Experts of a small language model: 1 pick a token, 6714 steps.
Below are experts of layer 4 (counted from 0) of a mixture-of-experts language model. Rows are named router (the router's row for the expert), up (a neuron's input weights, with its number) and show model dimensions 0-191. Each number is 128 + 32 x the weight over its row's rms, rounded and kept within 0 to 255. Numbers have three digits each.
Before each expert's rows: "mostly gets" lists some tokens that are sent to it at least half of the time; "comes after" lists some tokens at least twice as common just before its tokens as in all text. This comes from a sample of Wikipedia text that the model never trained on. Tokens count by the router's weight.

# expert 0
mostly gets: ".S", " USA", " Mc", " Gl", " Park", " Br"
comes after: " B", " R", " F", " T", " D", " M"
router:104164117164187171186110107170119101099175103096126110114115098116130131083137207052136175129150134147166120097190144128095090103125096132165120141127077146144147126158079117148064143134172187163144139154103167096099117085136132169125172186162138153149108093080075096174120127106078122105145126150094141154136107184160130140107143143116153149141093149092146116183089107142015149162153107142111136154112115142135148108179117034112135175112141090150164095120146086160099121171087097107147060161174170064135137115137091102148107153138117120116174154172103176121083091158103096143
up23:180159124171122133103125196159138135126172070132125119204078131105118156082165095116105096118122081101119078124125081158135117101141130135159157146106112142176134155181135158162066155153128142143135132088157094153119134115139118213059118149077103165181111090153038110167136131131097117136179117081091140130178134150112160137118135162215196119147080118103104083136138121086083130104150151193109058162071138100113089144090150155097149184146162125160146115147073113143124203151075103168106104099118179174114123136072130128114097125152115147083138101150122096119110159118159116101
up24:116103172146098126107118095137110143108170148173112104109093113117149145152084140074150140100162171084152162074147096112108150074119090199144132138094126200118108060141165200111121125174188151169089153113132078083086109102166094138157105135103142071103127174147128130136115126054195075077128139159045164135086124156154136128102121136085135117074091143110133121154155140112140122116095090129104143133079161201151149104081105117191078115123119095127114208095163082160160100108131093145146183196107064095147112161128130109091122143148139191140155156120100161126142145138127168138
up25:121138172131109146139116159167148097090178104111183135127074076079138146110062207103126156083122169136024126131122084141107137129109021127138170160166114104118189119206177127085102164121120089151149099105107143164093116094110134120115094101142192178122107110087145125140113072117127107123127208150124080139132119099148134180096107108099176113145146111169126143124113107099043195121137112111118053107151110095096132138152193095161139144082131129098157079124116174129133159127129109092126154176127165162171076131138146086137106169151092134149167121122158150102132136141078128126
up26:180099127151133124163123166157146085129163108157166170120152110131124125134136127120170159114076129108136117089113125103173127111098099150154137126110120110171096129131090135165124109098219102086071174062181183102156160124101138146120171126156112103116101130122142128138084142104097132135111128100032189120197128162150087157159112159102108129141097117036134200063141153092137030126130137123115141144193158122143056095119116128117113104153147115118146138118109130146167134191097162086124105157061137152130160121134181112132120114053068112145158160084132168147122120096096160044
up27:191149165141134152131100151123099158061070159094107140100126136083105119140131155119174152139142129180089140151121111162044107129139075083135084130126156097105075124140113104149106146096161121131113131147152161107111089042152150163172123121187090104094161142127146202178126153140169111120086125099152145144087177148085142152125105190132110126137118136074117132125127177134100124111104131063166182169156143088119108076174141136119069197210168121158100076187182060182136129113098138116110155156135090130130173092071130127113140150110131135121157131126149157110082128171111055078
up28:127135167110127079132125209124109089118152157125149105155134147092131068063118125088092189117168118151075110100070112075137109156111107175161122078087114149158141185152156154176071123081106145084103119132105144151111108068121178073079182184132159112118093094110116128127153188103140195104099124108173082155145138141176141143140157089093152192119152159101144188151087112137165101140099099158116235103100106112146161149109154121091114185126114119130123143134152146074141170131065125125125109108161152145113136108098086092136091106171122101158153138162134219118113131105098158167
up29:140118098077109105156093128146209153108144098072164142128221166110192115185105065098130158159114109116136140133136118092158079141146166083175153164127117089100201139128098172125147158104096112161110117106181118131166176095123092129130139136064130106180121134151097100082116106136100105064099096152123171108166126123091201107132117139107148159200084058100094172096112183099151156125136112148109127144110102095185112140148153096162111109092167118174185130114144089125183187121133100131135164121160142120124164092054067141155149168129110165141129125093173147111130137171155107169
up30:061177145091132193099106144096108122129145109164122161149145148102165156094136104112122122118142155104143159148091157180108132127205064134149115114101160107155087148094159185097105161140029116111092120184145180146141113161156192096133111150094106132104097130108119118135111096123164147127128127066153139169196165212156092149119128048171172169116149064078146096107099145193135097113192124158095082153098069138115109122099127159202109164169116168114089137130119135162118137123137100130144089089081179077189130145168088131120139129160090126161132114138108111132147125135169084131
up31:116150161185104145185143124118120142093076167132116137104136120116149116179152148113189168129132141160114183108178155087118080161124138178158126153102101122105109146170161144146153148103160099131171093151091186179141112151139151168111110159172119137189134109131085153075111063207080098152135088158206101122147101157150145103153097127072112158151151171084104117073171120073107189100119156128138104104088156111135068108136111112128163121140105114087166072185148147034152117103166150116121105116121122095166099163107093185129100121092124158110135159140125083062095110043106125147
up32:138124168168078150105167123113143168121086123119177137140125146141206205148149102113136137104134129086127102122092094141060094118132146122153116130106116081116194112147067103118184070099109122132174083112162215141117138138153103183131196074157148139147130169169112106122152124089139103133143185098060140122142145105199094143059115154135050130142170160083136123117159154151139123157210175127119100118141123074131168145098074092121099128113188088164162124179142172162141102148133169100158117094092144115123088132115116095150115121160114119109139115130135035171093075139101103122
up33:096121083122096142175125129079074116182155118099124171118118081150146066100099172119129149147126143177143184138165128119093095120095137169118127175097105118164148100156164090134135091146102143175085135145140130129100186181151144180187132084115118104156124104145134167114187133109139123099070055130161141157130117162107110049130141114160145205112132065180119106160126071129089141130074139139146170187151140128103137112213125058157122108138177142133128180127106139131133124126143187115136166122161139151092108051110127147120088145056042126145146163143138145166059082107126134144
up34:138119078066076134075125132122095112156157149124105153182153140134186129059084090159144176067118132105058204154119083098150095160085129156147165128175107173141059113144098119150107112148179101135090072130118141146115123155181130146094159098120114115121142146172151169088084121132139143093126114091089111120134110075080160103117067124124125134112117122169091087132139139115184153170083160124143172145145116164108125107139106105119180156154158124121158129195145083148122093190118100182089108109148124092104157071171180101064132147196197129069129093151127121193132138151094109142
up35:122212061145159146190098087124213136108169128067093110110130160137102133123124096070179196123125117100102104054122154102131104142152108049154126137174168132171135097124153146134117141101088172154120147131108164156073084151113125173124168152134096064113110142046124113153165149163100122153126163137095111150132091107084151101140157097157155178137164136154085178157085124134147133146073122161141130066142115115132080144175130105107070120082120127150138095117130149133127053100148148159108101149135085143110189163115083113149076119122132096155115184154121162196180095114150134175
up36:197143163154104107078083125138107043114167154104115126095145115098116165101105151094149119110134099148158148132115185124150111088150120097134144095192107124134141144153147087147091073140186168138142136130149087087138134123071090145174138140144179158150160116137065109147094119064189082162134112124167095124107117195054120107070093120102079147136144085136147128173084158138104128098097101182136149162136164112159071148180151084046133120129136081158121104118170104162111151115123157100130134154157136175160065097145106149086155145213158100118101114088123124106068125094071075110
up37:097155129191107154137090139141074121175156137126097166104115101129147155118156143144094108132136176113132099102146091121167128072095151155101127125165128158202181136108106122140120150119129046168152111146112222167139115084089132169087108183138138131053083153118112120110175139115138155169122144140115082150113047114152097150180175119130132142098107099090167068160107122093104090114139087138131094184101103147151140073066182089185112097176198100123111108104119161122170097144070159112146167120202136163103126097145134151114134189143085153100141151104112100177090068120101102121
up38:100168169078127097128148069094128138125109093172112123146164115137189157137106091149114120166126100129117127148129102123106154116163110118145156192087091147125144123099105090175134154133143164091103115146118095098132139157157144107064106128156176110131002085126165176162162105095116182142176139092100164186131048134132064169086151168124135113147154166143092155138132113132133077115120037117134130109147126167150177102171160152157111114137063091137089188092102176135141120151130134146161149080105151078082035082103098083149134149122134144101096160167138141122108123095090069137
up39:083171076124168164117095102140107094139110115170178149185144104135185170067141157074152145115172126157084173171088141117120137108117108078160119132102084092160142131155121112095143164149085059208149237108127079122051091145172144121100182131073120140127158104064123156130159197126119123124155078085171130192102119157074108141122121153148093169157091139133197138113179141118142112076190149097129101109085123096081167127146114085128132126097115113141126134129103097191108169080100116150143082159116128115118137145177106116098100110142131064103123130107128105122132112118118121162
up40:166128097067165122134104207154160087139127098185128123139111141106164142104143139083100127121138109124119156130168131128138102111104156111155177040070168147127095116148176115158057156134159116114079155092163102162095097125124154160110179078122109085101128145147081060089112110112158160135138113116165149119105137088173111185156072114181168122087119133182089182190156123131120144160118136057108151133154154094150126135097098065119169082143165119129122140139107109101105150249109114115131141135099185092123111086094085092167122130151083151107126093131211114139123154157095103161
up41:070152111161116192152119165125074158069121124163109144111163104177148120183099129144175162135143123114133085106146109099125121152090120106144141092123213069164116123167080202156138081097136101098121083155150126112144145112131118072061151149075135140162104126140115139157143149139137131066148106182118170142152142183136089138155093104093106111157121162114141134091160109110129196172088155085126086089122149128136165139162025107082131099134141099141224187100122070129158146133105126144141113125150059110149162191112161132117121144107128112155170093195137133065122110148085094153
up42:020153155135129182145094102142115152122107164078130115112119104139071131133159157130165124169142111091076145100120154113128123165135137117217162157166163066080161106077102120148147139089170091137117154159133172173150085154115089082088173129107122106177123107143196090170090177125105178121111085176119119107064094093116090154151125089156138166136083127108114173110142136141135128180210131145112179096149126152168151137108084085154144123122120067183129129133080110169125128146116114171114157151135135192075116065109145167115099036114104139102168172120135159140107129126103100121
up43:131124116177136132165161121148215104141110107085050130098113187063132141110151080091103101133121155119162158115122172116064114102104123206154115127102123163179156099101142141179150118132157111080132155132140148163167142131158103138129113225181068105089142103166080143162116147101135072071115147116128133101138170117081113136170154118171163108126206096119202140087106146087101151092161122107103128150125120113113104134089100112154123146127112176135085120158162145119134074134138128075162064199120141082090097090151187133088122217148125101108176093150102115122123106103144102132
up44:141128119110111158106099137149095172093139124130150125108173150108163137064192121097145140102151137131190152097176167098101082126156083144195143123108129068129114185134074090171149107108186083148098080146110148161119128094158102162143128138172167150125104119109118108097168166163095119086151151199048144119059141194075159193159157058110154049170108101160124137073149150131087110170091104168128113118129094146092139140137155055052147056138117150122137136121153090105140091146159151095137154149118111108129119124120096166055150160160129114119144168143134152121128099115126086163
up45:113124102151170164118147138181084136042148101078098137097157174140124104112148101151181124191149147173081100117176113175056123164096137135126094161155070153119139164111125073089122126089175115150150144119138121115144093132138186112129154103115131128185117169161108119110081136177173137114061120157124206156108124171104147129146158098158107098126086126162123097198140130128106101092167149152180116118088125127052101115135159098113180118124084115178142061114176103123079154112168093147138125150233106122129143107145093132115165162129131120067166158141101122133100051101116091164

# expert 5
mostly gets: " are", " it", " which", " had", " but", " have"
comes after: ",", " the", ".", " and", " is", " a"
router:116137120161088156126060151135123109129154145128093151109058081132152124147130133149170137135125141059226099104133180115145095121160127101190136136060120103113136146166153147191087138145121135153161122141141095089096091142154113153145100108142110140111110137121137153113070114152187129167151025085106140145119136125097128088147105127063144081145138159110063138160071142148118168140145140151124141104126062139076147051141138118158183120171093100180117135160147141116179117142186105112111108129135107153122119143134075138163133188074216084178107065166115142195118072145135140139
up23:139145111074131160109133146158148054113134145114092091100095088149139166146228125120111119095161129113126173071076141112100142120087164063146174140178088095152156131092145140103139140132068066145159135154135114119185127098143123117147118103076098086161112118086171095120173156152111125111108165123152069153181131062089114086148115118140179134123120095112156175177146107072142147064105176171152135124181092070200137131140122141171078121176130115161116089156117135131107088134165081102189118115181128114138072150153128119078145109069103131165114104155092082194161136140145131155
up24:165127140145128141194083159146080081093098186152131105145119092166126117144177150159162102097117181111111156137158177096094038129124070179155122122131129082116057182189109104078101139174187182135130120149150089122109129032147134125145102135126156125165145139166145120127116119135076142097116140133059151125164147130079096184121138099092138104159134145092114141119144153118155167101108129099116147125119166153111171080177103080200188129124127112123109118134115143108151133125164068119086102069175094111115084124124168165150082142153150144166135066142189124093166094192102141084
up25:142157151111101127111137153107130188101139124197112110152156164122101106147114206044110139147111146096092112089139098096193097130120133178139097202063151140111139128178142120152110095135141178166170101084075135120107074155105164091092089113081156155123113112103108115199122099091118151146067091153153130150094131125149120088141116217159121129113131149093123053142153071126137133077168114150122239139151156160162122146169062166116168088106106096197175122157111097101125131107131139154138131073110090146142115128163103103152110111123177114095144082115169079125110139139120092141
up26:138060129085133047129066090175135110132127168091121157091106135167233113106098145129152088138131146134153162097155139108104089110119173138119138084174161124105051132109080101140097154138178168096197146118122108150136128121164095198171090124124163136111094115152135082079091108162146138158137154098183113111153165085119076122168125133124084112081106113121100130126138129151128158120136170170154097171162090129136171072147176166081128151198102131153174151071186146146119101104167127088125132168136109167203063124105150150121124140102161131102126129134078103109073120182138096092
up27:114119151141121088183118133122110159112142111147089142150116110209101112081082122080097125073164127101102139159093138089119167157088157051124126145138103144156124131212136213147107145088119161150125112108076108099138099139169143151086046178110197120119129108141142140109123087155070140059121136134159111113156153135163116143143169121160096172159138105117117159155137084171122098104164067187205118045169165140078120172125126118129115147156119098112189098164132083167133107170138181125176143107062127117150139100110104103151121147134143102118156121144102193093132107052100120156
up28:133100125095198096075109059180148132143154085125157170154066084113140121180123172130122134128121122173095146091123131103102153159088104161155172133126146090075119149134141123098085112124157127140173155178139143074105120096104090139123159168130138128187084161136109122152099140134146122109110118124079077152116128152109125166106189131105110071131098167151181180208150107108115109074121117139096137106084000163183170125130163151132114153167189128121116114118114086141160109123134110106147107138133122183140173171148150159173107084090080174094184138100106114110082150143138144112
up29:075149202078152114086128166175127132115154100138060084093079107095130072178153138154148176134146156138126093060112133090083091111128138088132119132141149134048082138146150117129102121104162137136103096123089114130105114087132144119170130057175147121156127054176120139135124179178091160134123144117142097132079127179092167171190160160081075114136111188125119127143112182132126119104134135150177132160164107058113144107177126089165137098156142111110113117126230100100149189075168094107088119151121128143130144143185171124143146164142205140115132110114154146123133145093146153196
up30:133134123168145099105081095111152125140158134121146158163085103127167135111097086143118121115113105146121102068125084146099105109109123112147203134138134130135130115174158096141118126097100132206154030162084117096132164095181189154100181098128143053190193109116130111138094112104134147129124140089093146131105099116172116125110135071129142100205170112105183161093160134089109095149131128159140171121144127135130090097102112121123093125078158118129089102211139121032195118106137140099134142096152083133154178133141130175158182181070099129167120103119121069141224101126107104156
up31:148137040101112151129132154117124155105128149153095106152077114088105104169107155152100112080109170096082148106117146095137082105118132108178126097129129090065103139087088155098109106085125176133128094114100109113119088157186085107115080149100114128104162146122162118132083157185170137190154077101149154141113180146100140147135074120085139191198140158075143111133048081171174168089144119132125148139143094148161126118157116234068143128121089102154154153148112125114137164141157116093133149189099189144175134176111123113094114147137180109090110093176065098151170117182138150160
up32:137112125129133079153103109138083159091162125149116164096143116176179058131107102185122127101169126129177079101130174134138089094119103131104095082102138130053161175143105172119153130110156105084160082181125157122147192162108141146113140086121127137066081144120096175088093091115136117156129123108103094159194118123107102140146138128157126191144130102103176104182158222087131171102170164147085154123151134105135061078136137141175177108099101091149089107142181127144114140089090171140208096177076132091056087098149172115088107123125085129127124116182157150116111150122148153156
up33:143134135149112104083145143125101079110141160109159149157066141128148083083054097126157133119080112158153156098198171100135047085126140068152126119216135102134157163124110174114142087091128151105121128097108144103098127107140078144148089118162070106114042144127078061121140164126132081127105165175180081145134108120145134108130175165093079095159132091136141138120112133118126171097156162135134135123145176103207142098150099105178092102166085123215160143070132145120187170122079089114085086087104127148161153124181157100115134140114165106119109121137097105124138124152169125201
up34:070140166147105110153082177138159107145144127084062144113122100153059095140083086085154124113121124095195117066122135183152132109142117154119148112152109101108135086115177133165093149146147133137146150120194156109126142088162172126134109109129135125162145116102075124190088070187119125149116109108114147145037121125126138098141157182134091120187138163143077153149072082136121088106099108106180173098142123133082137088100147106116169155166108131190159178131171137091180164091136068142062088130142116098100143133094115161123084152146078099136135157082105145110124126201159221150
up35:151100111160122060156108152178093093110119117088092142168176078116127144132129073170124131141078069147155146113111077132120081135117099122157155128148146112241164155175128087100067177143084118152135063114091180155109113104137154156124119148090169116086128079146038119163104155155117154115124110135143126139163096132097109123139151150151136180135144126137093105148142155054158083128157155152053134114194120150139135150143124117062175141109153145105090137138170144139121137101071102141141122098078124090061122122135166147122181104103107104149077104122183073145120146086203083160
up36:160033101123118139135115137168113135106165140160133128082115134167125100167139127116192155104135129112138153120191097171097110102132203193170082142142049173121106149058202104159158164111108107115115089115129089062144144161162109178133141064126152160061123142083191128139144116088121118158087123106127167107114100144122115093175105046082200114135101114128126142160140131158160134137141147136124109146126161137054075161152089083142158091179129124174111127083115104105120106185175138176125124170131145148160095074131083131098141099158180131142067121128140148112131083101126143153
up37:156100100173122117170099104093113123102110116090132057056101199156159073116100133109145112166149129109175119126192104164133092107152190102145167071109089101111159117179151111106134132179082127088164106108172136147104121078143050161131089117151174111116114140167082119089099139197163109122151037072134115170126098124153092106164163130137102149102133103135141108136102180124144116155144124095181133106064102135120139116122097101191171122159173143169109109112131167188185157172122118128098130136119098107114155163099063093169186141149149146081164174138112138186123104106099084125
up38:137166093079098095205135148152114091136134099159108187120088116095140138106052084145126172048074129064153161139176152075109118147137109139171122094141138139108175122130178098083063136085097116115097150116089112132154097116170148192119139143176167176078099101067131145109123141069163179125086109123179114148123134126107112163130110143117115119145152124118120190146107043165069123146168100130126175109152127153089122131122100148123141124128140120121085145076126199103161167202133119133085172092121145165142151127137121148194186198100141163141148087115114122113164109130068114150
up39:126164117127064128173141106061130114168145074117125177121146126147097160116118103193159160149111115201148140096148079137078201165102119128110115117171087155136125141189145112170079090153083081152141126180154190123058070118187096164077070084092079128170102155087141128100178096134144123116115107174119119164160128143060149155137136089103104115146113123150077091127131125135087134228143090119132114135139129147128110093115159110070179126100123176058092130148092176165112118134210146143136085128103119085133161108095169096138148143101107159115104156109119126116111118159163124108
up40:148133108074129119076098152115136159148080158131078146125116133145161095140100075166119125090097138144209168140159132173140097042132138140167106107187121079076127124021146094166128138091145096116096167119200140168135111158143117141095143116206121157116115104126145139089082182095106119142170164134162089122111166085131115143125128068147179122078139124162127170135129132125111081105241138132111193146147097151171152070110137164138100137161114164156147112060137120096148175089096104140145138134120113143181080160100086159131138126077162134153115099093145136130090122152143066141
up41:145113124041111062119110140189159140174170119147112137122074116046127126103096143145158136134160117203120128123112129148125134088159090116115137174128055167106169121077162149166155075111159134126128149109201140096119126085112132115134068086181127158099089125062158096223098119105144151082116113100088129142136159187140128144163096110131106104160130178133082142076089114148074090158125132177141189134104136092099049094098140103126112112170110132158109184121082121123109177118162134155124148095118177154120154110089075097167148112141108160108137158069117184147143157150160119155
up42:136105178106108137151136104152120128163103168150125124124110070211138093163176202114148153094147134014136108067116210080077108122087111084152144169134126155163098106077151095176133145155121186155129100084100146132138092148172072130180118148138112141116126150094097118094149167154148121131126083098069109157133165100160118064132133135074152175145142192074195149105135147145155084113164120164160100110124176134141135105104166176111141148149083080133161126090130148131152151088147164133106133129136092200121135125171128165118155182080164081105080140097126116152156093100148119150
up43:171166160098130108070157187135138111048103109099080109151145129103127146118114165156087105107112109123142112137135101127104101143176123120138171117184123118152123192112102191129093114218159100094098106102141171126136116133122127184121061152180094165126086098151092144155160134120184114112092101181185157143168125143154161140062147116124155146102103112115140107082124105178129154136106136168125113089152152169135121147162101163143123080129149146108116098188122136162119194167047119183133140103153116128158159043105147090148137107135107137150120087122154089046178135128016126104
up44:141177077125109102091177135106165165085142141187128121072078215118119112192133167098131155133178123135128159111158114107109085047156111140067120073102072121088163125063145110148111100109134117129182199128121145141188093070177166190168119164134112147112104110084119125164106130126153114198095102131192140126087144125108178100149120157121099164172105163128115138154092136086128076105158096148138122118131109112129130134068127121119124116150142090136144141114151168112144165086077134159156171149136089120138093089093101197130073211131145193090098107098127139131142177161150113120
up45:116174146143120118153104172173111097093168148124158140130152142102130121068097165118102196078116173092088136112096116148100126108094118120157135139159147165133121180111101160124121188117101112129145122114070169160150099097130112151165141172104106182098182159094075118129150108138153096097124087126135141124064140173100102182108098140036166125168147106177060102198153173160134099176096116084131097120173147158150144137144080123170123134138108136114175070134108069166172109139053130084135155108112070108173161173128152171130088151083145142131102091068115091158196130141133077176

# expert 4
mostly gets: "ec", " Car", " offic", " Championship", " final", " Cup"
comes after: "-", " C", "–", " (", " c", " O"
router:157168186109177183126111135230082090083156061210139139144118140101146115100091083106159144114082127077109134116183139197073097133103100142161125114143115056128113084195134094116117154118102113112132138094081128122149154069169125133107166110115048141088132164100167154129118175121112140129123115121139124108197170108081143109113124102172111090145111114161117133149082113140138126134133154167158124145113098115110161153142124115184153040185146086155160095151170189150170089145193108134099127179164050098131143147138114093161126119133148179132151132118118130108078131126102091143
up23:134189147135105146165089149159097125166152157112102155138136119158064100105090127169159126121132116106097100105093148105125142065085064138157155122117174144097115125182143134109137144132106169094156140151127128084092160078151085132134183088150159172183147142065103094137129096110171091206164113105123147170072158160149164148126164112084176103097135110127167128119148118163145117109080119185127080130134142104175105190120127066155124162109186076173126144152140117123181087170060151104071178095075120115119136120114151135110188171130144149136191120094142091100072180128139052082
up24:118110140172149121175118083146133088182110162139093172065114132160089101064150117117177129129172089176148114085114105106123114101096140127160075145157155115159123161136127110127135166099106121091131107107096094134091131149116056095134184086132170167151069129120090136127123090153160163161088157104126141176089100134136142101144149079156142180115122160166076095113063144156153130163163177125067115069064131136128120113151083111176177097119163123140075160142174137150148139160147192133109127157164103159107142120159177148000133122108155147184158132127137174073125115124147172119
up25:126132132184202116136123127126139123110113098147121170102128123127128134073108102160187112174084125097186136134158193134122103160112140141126178134107061139171122092147149078108130126115129123142072143096104060138157159145111175092177093162141082090090118086132145064127160123109134119136125137175168182155154163114220155168181095129125114081092143126122129112160168110085178121161127126143129192037184109150082102166111094043161132106096150111127105121166142123160110050168123160122063152153137150128082149071117131136127081058119099108138147144120169138165166121107107154104
up26:114053141102133122121134166120137114147143122109122150105109048180156104146090135165137081137126129158074118086115159137115090149098171122109137119100133152080104146096118072138075138118107123112162136108086114139074129105146202113155114121184107114134143126130190164021100138149161139162092110124084095089133156118121150111108105117117080177121163175138113133149117160118107191105219118194198126102087139095078179083113113178160152108182142065124086193159187156134168095146111148170145126173147134175104135133071135121110155165129210152089101101132092130135145131106092123122
up27:141092136117153149147134181087028117139121115114173139120069051149149125090094084136126126094161166127164123108197105133133143136107097143115119086176136104139119065057113150132102164133129124143188208169179112173069156103037105124083186111107166106100071159174130159116120151098138143157124164107135101086094154126119106107130143090094118155099114145097133093138175178119074132140142102088146096149124154114111109092137109131114138123132113172119109173156116106141151096075109142124135149169127125151136110157148159145116091138127148057245088153162155115142129174188079084127
up28:119120099128166141089100173162175156110115153077116081120115108117105042145112142152160171194090128131112107097095181115157147125133114172108127123105092107179169108168135108051123145128076065151131130130191127113141162103178126138184147114116102103166044161168177121143137172163143157153157071127088107118160150122123157093096149136163080116120141194101226221132132137134154152132160081050151126171130111094137158143152137135112130104103135156098121175099099173084139153116167105095157159084141089138091105105076170110182127091155159153114124137123077119131074106110131113115
up29:152168088222165192128136133103124151111128152105100133107115123151024145119169133120139149111129108120157185120124104190090108133118120161096144154114155103171133156147134127139083142173085178086113155107121106133135111101189125124164123126117096096133079113124128038114147177122163111080142111166142101199083166164122114133145139085179110130120146138085158138088075091145105097158087130141103030163084089156165130051125158092072142065151151159099115139160120122187204163086165116157146170134108117167087105121141126118119094166135145141109145123145112139098093109094182154091
up30:192099163141159092152131092091123105098169117138135084116193126130099137116108135148077123092098191099084136132175141100137081144137114056099126088139221123146109151138115093154132127105180095130105094113111132164176133121140194111077109114121178092139151111129170099189130094174134189171101071114127170150151080183121131112131131112120129060081107157071145126165105135149097156119150161146116154101160135117114086119169113159071074171151142080142114082143108191158169103070176142076075142196093095130128079113181140106125144118125164070119116170171137166132120151117081129123
up31:126119120102080106148090131176151133136135123108159225155087147101175168169138112115156102048166137155102104114140091125108077170138138111178178110145115107108056113135109139149075172136137119197164111110097185114068123083146107108107150094114035115087126176102184142099173156155174143114121127146146122102157111127187141162138118175100112087174115140109115116165110112140045119104112145164155146119100139095061137166107101096147138098127121066113127176159141145083121171154108128096158091117118098101160172139168087081103100116126175145103156124079088171132062179115176133102
up32:149152168146088138107074177118069136149140139090150069154116168143107105098169137165112172096141168135160091034126157156146183107159158125146183071196108146116108144162151161149092073113157123110115113172140062080165156160176107117049151150162144093124146159052130153125097110093089117053107100111155157075124158135139141101140162094140136137135131127115180076089105118158127085069113124145163133143084191138146139082135146150108132170117076168142155132123163148134103108115113177163123154103150106167141114090132086166138182167117134155120120162060121190121078095133096110088
up33:173064119126103116151129152109173143096167171155147173171132113109111092115107114099121161068133184086110135037144171155112153127147116144102119119106110132124098162125112147080083098140155095096141060098103142135112127140137145108085150123151099150080047072101170122072159138118057180112161147144132045114141126150106141110155148161081144105163152109126156162184131189122121142126119106134120164163183075149097103177170099126162112084060117137084185104133195134117118116123134110167129128168095116048102170194154128120138085151069129160188105125159133123077119112125164116166
up34:159136161090195102105152107124133074149178182178124138146124182073139125113021122174155129108108099131152170081181146183086089091112166168182172142125075095075124159182144081140086123099106151088156112144072115134126099106138086093063171125091100152120167102064133162109141174087155155138156160097102127171117113117082144105163097167156169086125107138157134165141107144135174103130099101112093199109166144123066119123134122111101091088156144185153138112122111100111167079127112107124109127116164072120137087101122104136104146160119137173080121141124133112093161099059111174156
up35:150132136104182137129121102108140081127089038112161131136127139050139109111113103161126137111104111069116158108124153136174123092116199150136126109156145096120151100113143178158112147125154136161139161163131096131158101188113121153104144078089063143081081178129138121145111113106149112087166125140165077113203140123156127104139073181186074119145093151094101095122107094143129117148099111129141077186161073102118131170116182088155155147091174143098157139115129178115117223092166102106172129121092162152162053107146092139115108196116201102140123117147161105075137146108065192125
up36:091161112110101132136091139131125098088127114079144163133141157100150121132148131078118122136155166146126103154146087114139147188122118182153118094132119153119115182167152152182109162142148196126179091167164189148131131126081132123127156099123108079094089195126170126136167164044120145131136108063167148159145167175211135132099111091107139148149125130167164104153144105138134072130139150111104183144106155096183095131112077141156127112131133076157104117143137093111118121190099124108154177033175040087095118072168176172084101128087120109090159171115125081142141055109135075124
up37:109120125122104132144139130129091145078145133154104129127151110105116116119186165168091156138095136146131146129152154120126086134127101114115074109084122127124106122105093133180106146144040117115099097150129143147145094143162161128236149126132136135064079177163096174150220143120107116155093151138163187173163054155115172105114141146152129095137099131100160161125190128113145119186176150102085108132116201139178143169102149162108169134127157102076141083079035120119099155162113158141177119131151082160122102062169131064085116098111114172186147150127157119168131145135063112076
up38:101153112171183148068100172159131150113101163152139174198085174120119030088132107101202124152111140104166139141127143162145112140130114173138136086068120124099119157145123115086105187066111131084140117127063135087103179092107126151071144154144135150094130092084168146121125181086135180121145107102119124068149127167057169053105171132113143099117106065091102084127110146145092087142090101101136098031115120114115162148105153100128124124069134103137128108124155180121140166143135115197148145179153130129143151127128120132129159194098129137142179187079101159142117126174131133108
up39:077153121138056172123168141155138188127110132118169117084143127133158151090088143090087108141142097124079165122139149083136117175155141091141144085121145125012166084096094121093157187145075095179136070149169082078139112132121111158092174133183162127118100137156104171132103133058149145158105131121118122137141148103168086190127130133123133125106119140130160139112102154145083160117121103090140162109118074123097097147081140079105146065134103200134118071165181132146075136115111090117133118128125109161113195140136130167098198163217123148071100159161080152168126128171115123108
up40:129136115107122122116145102120148090103138061121146121132115112159101083088114126124159077092085168122153133120112079134038081124130121086134134182162089179122098142165207126123118105152146193152130153161132132136137067149114123181120094121130129124078163109154111109111071089097125118121108120220127140117242074175102149138078123085156082172117108090146150120164087137158140155098105150189134166121096180111123133116178120196085135107197111163150161117115162181207146171129190136132126095126124163100104180172095142125121138075099118068119150112121149134147113104137105115105
up41:165141116074119100136126154117203082140092104187151181135132129163073109098110168123116107129095137118120051050119133104098103149173063123149125145160143106193126097127107087112098113128154085127122141167125082119137155098119111125135130134118080166165117184162092157161110093112067184122143072158091115121133128165125150155073131152113140104084141095164089106095131160209110096148146162059155101174149167132147162135187080156097178061085169119138113177123149094136133135079214145166136147160156100156136149154140164084117089085112178176134119134090163142085087129143100133112
up42:151105163156149127140107099159177168149074137138188101106166124119154138151150144159140175102134115104084173131131178058114182132064092127127163088117137070093121114102139163153125114090139130158151138098120160182141153115131112094148116218144092119101063079123158155134118097094124130153094169174108076098134128161068132186145090142151116118147135111141069091157109108218078157143171145135165071092120136169155117140136168121119080145151129161159165174147139142106162030123168054123195119105116083126140154139180106106127120084094176167134141147110124112097112090128062123139
up43:128107090156112111159162076114070048095119125153171136120091115103147133135112145168145144145130131153120126156139144156132082111152113136111150151130142152182142079104087104132095141177125130140138119152119070105148088161145124124185129044112091155106071069122139075145169106131102158157075106080163052132175179142135167117151114128164165122082125152110172176107128187108153168177089128191168100086125172139122117145154107132141138184185128123184117126152106145063124138149154140160088152059159149069127161161097058097154097131123092207092132173091140098139131100201105102131
up44:177100120185076109120151137158100131146120103155093141102155057128147109125099120083119107164161193172062147124133103131157133127126106089135126037121136090101143115183176130116089137150122145153161158123136143138166177117152139145110139150081079129137090112096092162144112145084191113111150141111128179115176088093092168180084112165181087097097088096073192131160132117139149062076127162149152102095091114147108121082172138093114121134149100099084119080116173081157128108133081134121076163108155150183059094182114145192162141101119141108185175116139088091153147112148159108190
up45:228096176112108149106154110108115104160120112075175119121099114170143119114136099127118224111137109159110099096115124108140102093156110091120173063177159119108116128138150119080133114101153124181176159100136163104177106084173150150116106129106113122116128161134149205166087139104138112201143090138122157134167131058071119116108122142140133121102109104152154166117149154219090117152157151105128131154196099141172078134110123126125141087192189084142140098120148108115093144155127081075128174112138133139112101097109123112156158037169133134061165093061076137102183106094133122109